{"d_shared_expert": 128, "n_groups": 4, "batch_tokens": 65536}
Below are experts of layer 9 (counted from 0) of a mixture-of-experts language model. Rows are named router (the router's row for the expert) and show model dimensions 0-127. Each number is 200 + 40 x the weight over its row's rms, rounded and kept within 0 to 999.
After each expert's rows: a language model's description of what the expert responds to. This comes from a sample of Wikipedia text that the model never trained on.

# expert 45
router,164,267,132,210,186,183,257,171,114,233,261,198,142,156,181,117,229,254,198,159,159,140,189,265,136,173,191,261,210,207,171,227,287,205,142,252,194,123,109,146,230,175,215,184,206,233,198,247,164,194,180,157,274,225,171,198,129,190,208,161,150,214,231,242,247,222,279,207,227,187,214,228,197,225,161,197,235,174,154,139,186,189,229,171,218,227,217,258,169,188,220,186,245,188,254,223,190,258,210,153,173,169,220,193,216,182,296,174,184,152,180,177,252,196,192,187,240,198,224,146,154,213,158,218,137,231,125,170
What it handles: Codes and chemical strings. Capital-letter pieces in SMILES strings, identifiers, call signs and acronyms, such as CC in SMILES, IUPAC, WXCF.

# expert 19
router,233,227,237,216,149,237,220,206,206,227,229,248,303,192,171,177,177,149,216,117,183,196,186,241,195,160,214,174,276,209,205,210,242,199,197,238,258,291,196,225,206,270,215,248,191,156,278,177,173,235,219,196,197,235,196,216,191,182,241,170,228,201,226,176,213,181,201,167,255,275,200,165,177,157,230,154,295,138,240,225,218,136,229,156,249,216,222,195,159,186,205,253,265,168,190,130,181,221,216,171,193,210,217,212,187,205,150,132,192,178,240,294,176,137,202,269,214,127,118,132,228,208,136,202,186,124,233,256
What it handles: Articles in titles. Articles and determiners, mostly the, a, This, My, inside or opening titles of films, songs and albums, like Legend of the Seeker.

# expert 35
router,151,261,271,161,237,217,145,204,215,220,180,221,190,149,226,219,205,240,185,216,133,245,237,238,219,245,268,227,153,186,262,127,207,255,276,184,175,182,166,152,178,160,187,149,176,259,218,197,252,202,124,203,230,262,150,250,134,252,238,264,179,179,190,219,108,229,152,163,226,185,193,226,121,187,232,231,217,224,220,177,210,198,271,243,147,182,137,162,222,200,223,236,183,197,186,108,260,222,245,173,254,214,257,225,148,146,211,192,226,224,230,224,243,182,145,237,244,172,198,191,226,274,215,128,214,191,167,202
What it handles: Table pipes and conjunctions. Table cell separators before row numbers, and subordinating conjunctions opening clauses, such as when, while, because, although.

# expert 21
router,204,215,241,168,215,223,222,200,180,226,208,151,164,164,113,242,209,234,223,241,264,156,161,286,140,191,186,209,162,248,251,168,164,116,186,172,148,129,174,206,217,208,185,242,229,211,185,249,166,206,184,194,187,202,220,206,215,200,210,145,242,254,173,264,159,167,149,138,139,171,192,111,269,147,182,261,241,221,220,184,224,171,215,184,127,162,154,173,135,102,181,158,192,214,209,175,247,220,193,179,247,191,160,254,182,172,128,277,247,233,262,237,224,164,171,231,140,235,277,192,172,234,200,218,235,200,242,239
What it handles: Table cells and scores. Numbers and pipe separators inside wiki tables of sports standings, election results and medal lists, such as 39–2, 46.3.

# expert 13
router,303,167,206,239,203,234,270,254,270,208,166,220,231,169,160,185,217,178,203,203,199,152,201,222,237,159,230,211,226,218,242,264,245,248,189,214,245,222,220,272,290,221,205,140,191,211,207,111,113,201,188,215,166,267,171,211,212,217,188,205,91,197,214,184,202,174,197,166,176,181,165,249,136,204,213,197,163,158,204,220,205,187,139,143,215,244,79,161,261,188,178,234,194,201,166,130,183,249,201,216,247,222,207,225,218,231,209,214,225,246,233,239,174,171,148,209,162,140,124,153,210,122,146,141,220,235,223,225
What it handles: Rankings and chart positions. Ordinal and ranking words in chart, list and competition contexts, such as top ten, number two, eleventh, first, ranked, debut.

# expert 58
router,139,215,182,214,206,184,207,183,147,249,237,173,235,155,219,231,148,168,232,207,151,182,269,218,148,189,158,185,222,187,135,102,225,175,192,200,214,209,142,206,195,236,203,151,249,245,191,218,134,184,242,165,287,218,150,235,188,201,199,179,254,142,119,218,210,231,212,238,184,197,241,232,258,201,276,212,252,202,192,146,229,161,284,133,187,155,238,231,225,222,260,202,195,157,150,122,262,226,279,190,223,187,255,217,188,71,171,137,209,155,215,172,213,223,186,221,209,167,221,180,150,203,231,159,276,220,222,178
What it handles: Heading ends, closing brackets. Closing = of section headings like ==Early life==, closing parentheses after dates or names, and Note, century, 1970s.

# expert 8
router,222,226,167,271,183,169,167,206,157,205,186,225,213,238,202,208,219,138,218,211,216,208,214,169,183,203,261,239,248,236,274,205,297,243,174,246,225,264,185,223,232,265,206,209,170,140,208,139,191,211,213,217,160,178,225,201,204,180,169,237,263,180,160,244,191,155,111,211,230,233,273,177,210,176,168,189,269,230,284,197,231,220,219,193,248,149,258,172,255,198,222,165,228,131,146,132,187,197,145,199,212,162,241,221,217,169,119,217,134,133,227,304,211,176,159,154,193,222,103,241,157,157,153,201,194,191,208,267
What it handles: Predicate articles after copulas. Articles and role words after was, as, became, serves as, e.g. was a pioneer, plays as a winger, became an independent.

# expert 15
router,172,157,245,219,237,235,229,115,193,226,180,214,221,177,167,182,190,271,183,199,188,213,159,287,200,203,214,196,197,199,203,157,224,232,196,271,266,217,217,203,156,273,126,257,236,213,225,152,146,186,216,192,204,192,230,227,203,175,189,184,224,238,213,215,212,192,133,222,105,192,143,166,163,200,198,152,229,138,206,202,160,155,236,177,205,188,158,227,230,81,205,229,175,287,194,149,124,257,170,251,248,122,213,234,163,193,214,152,138,190,207,212,212,183,135,135,191,175,133,167,228,205,145,164,173,263,185,98
What it handles: Ordinals and act numbers. Ordinal and small numbers for centuries, editions and statute citations, such as 18th century, 2nd edit., 35 & 36 Vict.

# expert 47
router,218,221,172,183,222,212,292,188,138,271,239,168,255,265,226,92,202,153,129,145,224,165,217,172,179,228,201,235,256,185,148,174,201,282,209,251,266,183,166,177,275,223,180,205,183,193,173,280,180,181,191,253,185,185,236,232,245,213,174,204,190,225,251,226,234,260,171,266,199,178,160,229,206,217,139,164,215,116,207,271,187,221,198,165,197,222,211,192,247,288,235,196,181,283,205,231,201,216,255,265,196,227,230,225,184,231,213,185,206,205,140,225,204,123,198,179,174,162,280,157,123,194,221,259,194,175,243,203
What it handles: Single capital initials. Single capital letters beginning words or initials and acronyms, such as U in Udemy, M. G., Y in Yom, U.S.

# expert 25
router,151,184,259,189,182,212,307,189,140,281,244,152,209,253,214,136,96,196,246,228,141,157,203,190,165,171,168,239,223,230,259,225,215,213,194,235,149,257,218,215,204,179,162,160,230,153,182,204,143,176,226,206,220,204,197,221,147,186,201,152,206,262,272,211,168,271,162,185,268,198,162,220,217,192,205,225,178,141,157,241,211,214,198,197,142,143,187,268,218,275,134,182,211,198,180,129,126,251,206,227,244,204,199,189,198,199,286,230,203,214,165,201,248,152,209,112,205,224,278,203,179,157,208,213,193,249,272,190
What it handles: Countries and abbreviations. United in United States or Kingdom in infobox and table country fields, plus short capital codes such as DF, MF, FW, UK, PBS.

# expert 40
router,190,233,243,154,168,168,174,187,166,195,208,160,170,282,271,226,182,134,195,185,118,218,161,149,213,165,165,144,201,249,239,148,215,201,251,205,223,194,174,128,186,179,202,244,263,216,274,214,176,170,205,174,232,234,200,216,207,228,184,215,199,237,198,196,184,179,191,152,235,207,160,138,178,181,277,191,229,241,242,174,163,220,243,272,231,198,211,186,156,149,207,227,165,264,176,261,170,308,211,170,264,190,151,238,209,193,205,125,189,269,176,156,162,304,225,179,230,199,213,102,262,264,152,184,158,199,131,222
What it handles: Abbreviation periods. Periods, mostly after abbreviations and initials such as v., Sp. nov, J., also decimal points, plus von, der, und, etc.

# expert 33
router,216,218,194,172,221,248,256,127,240,242,160,185,164,230,198,178,237,137,175,156,218,120,236,138,175,218,183,152,235,255,154,149,133,214,255,175,237,178,217,133,217,241,191,154,134,181,252,217,245,203,234,228,137,180,200,235,242,230,244,210,218,211,194,211,262,256,171,194,162,174,154,172,194,183,118,216,233,166,202,269,167,226,176,172,237,183,189,211,211,209,239,183,207,171,220,213,210,196,149,301,118,184,264,239,270,159,129,174,209,141,177,184,231,138,230,208,242,265,225,248,230,228,125,275,175,138,188,217
What it handles: Capitalized name openings. Capitalized two-letter openings of proper names, often Chinese, Spanish or other foreign ones, such as Gutierrez, Guthrie, Haiti, Living.

# expert 49
router,238,171,237,176,277,152,183,274,243,189,211,178,226,224,118,247,253,120,141,242,274,216,182,230,189,176,226,162,230,238,173,183,135,152,299,168,249,197,190,266,188,163,169,211,183,143,205,190,223,238,226,183,147,259,253,247,232,226,173,217,219,147,163,239,199,208,177,272,178,142,282,166,220,252,197,157,263,277,166,254,219,203,211,207,170,259,200,179,217,179,175,202,289,239,218,165,255,179,208,250,239,217,126,166,243,230,233,197,214,235,228,172,203,145,199,203,118,209,274,213,219,192,191,222,203,173,194,205
What it handles: Lowercase word beginnings. Opening fragments of longer lowercase words, especially mar in mixed martial arts, plus partic, due, disp, reve, prom.

# expert 53
router,217,211,210,190,179,277,234,197,183,256,262,181,188,178,279,155,157,215,206,194,138,172,236,218,240,199,173,169,229,270,193,210,225,170,242,177,203,131,170,171,192,176,125,159,208,196,228,246,245,176,209,166,263,201,226,208,168,227,187,221,88,233,168,254,217,182,253,158,206,275,205,192,189,191,94,169,217,213,179,194,225,210,171,198,134,192,224,273,174,154,244,247,129,186,226,316,254,213,198,168,231,216,210,170,162,210,239,190,185,225,197,225,282,160,181,126,264,192,244,124,210,271,167,258,240,218,232,232
What it handles: Non-Latin and diacritic bytes. Byte pieces of Vietnamese, Chinese and Arabic text, plus country codes like RUS, ESP and TUN in sports tables.

# expert 18
router,298,204,258,180,209,174,257,204,192,197,213,282,234,211,171,207,162,170,183,152,204,266,181,224,226,148,179,209,229,159,159,219,249,287,188,182,242,274,220,187,242,236,214,222,215,220,200,176,196,213,288,152,167,236,197,147,165,170,224,155,239,240,255,208,257,173,209,159,272,239,141,210,210,188,226,140,230,178,179,219,179,169,255,146,229,173,147,180,205,188,171,198,248,164,191,172,143,178,136,235,182,240,252,211,199,149,201,232,220,170,238,243,175,214,163,229,166,148,95,176,219,191,80,144,241,129,240,255
What it handles: Film and TV words. Words about films and television, and the or quote marks before titles in acting credits, such as episode, movie, TV, the sequel.

# expert 57
router,248,206,94,129,277,162,167,206,214,203,257,163,246,142,163,118,241,192,142,177,189,290,173,217,195,204,171,190,196,186,175,165,210,206,197,183,273,185,168,205,194,200,208,193,248,232,176,198,228,164,212,240,205,167,227,164,258,262,176,219,218,226,187,247,217,223,193,265,135,190,201,192,317,229,191,188,222,237,172,213,240,253,222,200,183,174,198,151,234,266,201,214,186,246,160,156,211,222,237,214,162,248,107,177,221,219,187,147,199,237,161,138,205,102,230,218,181,164,252,192,182,235,242,281,98,192,141,209
What it handles: Word-initial consonant clusters. Word-initial consonant pieces of lowercase nature and science words, such as trunk, pink, phosphate, oxycodone, jaw.

# expert 2
router,199,215,256,208,153,147,124,196,198,217,165,121,164,165,201,148,189,197,184,132,182,215,173,218,142,239,149,219,215,222,237,185,175,195,230,171,123,164,117,195,207,137,190,171,155,187,237,294,224,204,126,197,140,261,177,158,179,242,170,146,187,323,251,180,228,187,158,198,264,201,156,209,217,158,191,181,226,184,180,266,260,214,167,272,121,190,213,266,172,205,220,212,256,206,211,201,201,281,140,128,220,166,238,142,186,164,181,222,186,225,206,200,185,188,179,233,215,211,229,156,280,227,154,187,251,151,178,198
What it handles: Table number punctuation. Commas inside large numbers, opening brackets before country codes, dashes and signs in sports and results tables, e.g. 7,013, (CAN), +.

# expert 0
router,128,260,230,206,250,190,192,142,158,186,166,243,177,108,225,202,119,222,181,155,187,248,206,188,243,263,164,200,180,117,208,137,246,158,158,180,202,188,200,186,189,210,160,172,224,186,215,230,126,203,289,183,142,246,147,201,185,168,243,215,251,228,157,157,141,222,212,278,262,218,147,204,176,245,157,157,167,141,117,205,167,185,177,210,202,144,276,219,179,147,236,235,210,240,175,222,184,268,190,173,217,256,200,227,166,190,187,254,179,176,231,154,213,191,181,148,188,252,208,127,273,205,222,185,213,222,295,202
What it handles: Titles and parentheticals. Opening parentheses and nobility or title words after personal names, such as Sir, Earl, Baron, 1st, and (born or (father.

# expert 4
router,238,225,169,205,177,223,207,287,250,195,156,214,216,216,216,234,188,210,206,142,210,187,164,203,166,228,189,215,177,255,258,240,209,253,207,151,208,272,135,201,269,200,235,232,188,157,249,157,228,232,133,216,198,276,226,197,145,231,195,167,189,98,178,213,179,152,100,152,180,197,151,198,104,175,210,124,246,200,237,298,201,228,151,213,122,189,109,215,192,158,122,197,236,209,221,185,223,242,184,218,274,224,165,243,209,205,209,204,253,218,195,221,266,215,180,221,139,182,207,180,236,192,159,162,260,162,233,243
What it handles: Sports competition terms. Tokens in sports results, especially the third = opening Singles/Doubles headings, plus words like championship, tournament, doubles, weight, NCAA.

# expert 41
router,198,259,208,199,193,189,229,244,135,205,234,232,219,192,206,250,141,231,233,169,130,215,193,213,138,209,147,195,261,268,172,172,212,227,227,211,250,232,142,227,225,216,260,193,248,152,167,216,172,153,163,179,263,167,160,184,276,198,181,206,243,191,192,259,200,146,217,160,182,194,279,251,222,252,258,192,260,197,228,135,199,179,189,121,133,170,151,218,158,231,197,220,159,202,192,181,215,273,242,174,209,236,189,180,187,99,197,183,145,159,231,234,221,157,196,199,173,145,134,217,200,294,142,128,294,161,181,163
What it handles: Heading equals and years. Equals signs closing section headings like ===Cast===, plus digits ending season ranges and scores in sports tables.

# expert 1
router,121,155,194,188,255,220,135,209,242,243,221,181,157,181,213,176,232,209,185,200,119,190,150,282,171,263,192,255,171,213,215,209,233,182,221,196,253,159,238,220,248,226,231,218,252,261,123,236,249,250,160,203,227,261,219,214,166,217,205,195,162,193,176,233,142,118,181,179,154,183,228,168,287,173,160,213,190,217,159,191,236,292,239,198,200,252,226,174,153,181,162,222,155,255,173,227,250,213,248,183,180,158,153,216,169,225,127,229,194,224,244,116,232,134,185,255,177,150,252,192,220,200,208,316,177,204,207,147
What it handles: Numeric measurement notation. Punctuation and digits inside numbers and units, like decimal points, slashes in km/sq mi or g/mol, date dashes, and stray byte fragments.

# expert 22
router,225,234,209,242,200,132,222,153,181,237,147,180,233,182,144,191,185,198,125,217,222,196,229,217,152,216,265,192,115,195,186,228,296,228,241,227,224,259,213,263,180,257,163,176,168,229,177,189,185,199,294,221,207,231,146,174,252,207,202,204,231,208,287,214,140,211,180,234,176,168,158,250,195,260,173,258,292,266,198,158,248,237,202,163,237,208,121,140,226,176,177,265,180,212,201,135,227,240,238,203,207,229,258,219,177,255,168,201,190,180,182,155,205,167,115,189,144,130,144,224,178,192,152,145,239,253,197,222
What it handles: Quantifiers and numerals. Quantity words after the, for, about or than, before of or time units, such as one, two, some, many, several, half.

# expert 31
router,189,331,200,257,222,235,200,148,213,131,159,252,171,196,215,190,241,171,213,239,116,233,191,219,236,259,233,157,191,225,193,161,229,234,259,261,140,200,184,208,214,289,215,280,153,229,213,227,233,159,193,172,252,225,218,173,197,143,160,195,229,209,194,159,195,216,150,210,210,283,209,148,171,125,171,161,218,227,281,155,146,192,212,231,237,156,269,198,134,193,126,191,245,200,210,137,256,164,213,175,198,173,262,230,171,236,185,205,211,185,264,225,179,210,154,233,206,160,136,172,222,189,241,143,217,159,161,151
What it handles: Coordinating conjunctions. Conjunctions joining list items or clauses, mostly and, also or, but, while, especially, as in largest and oldest.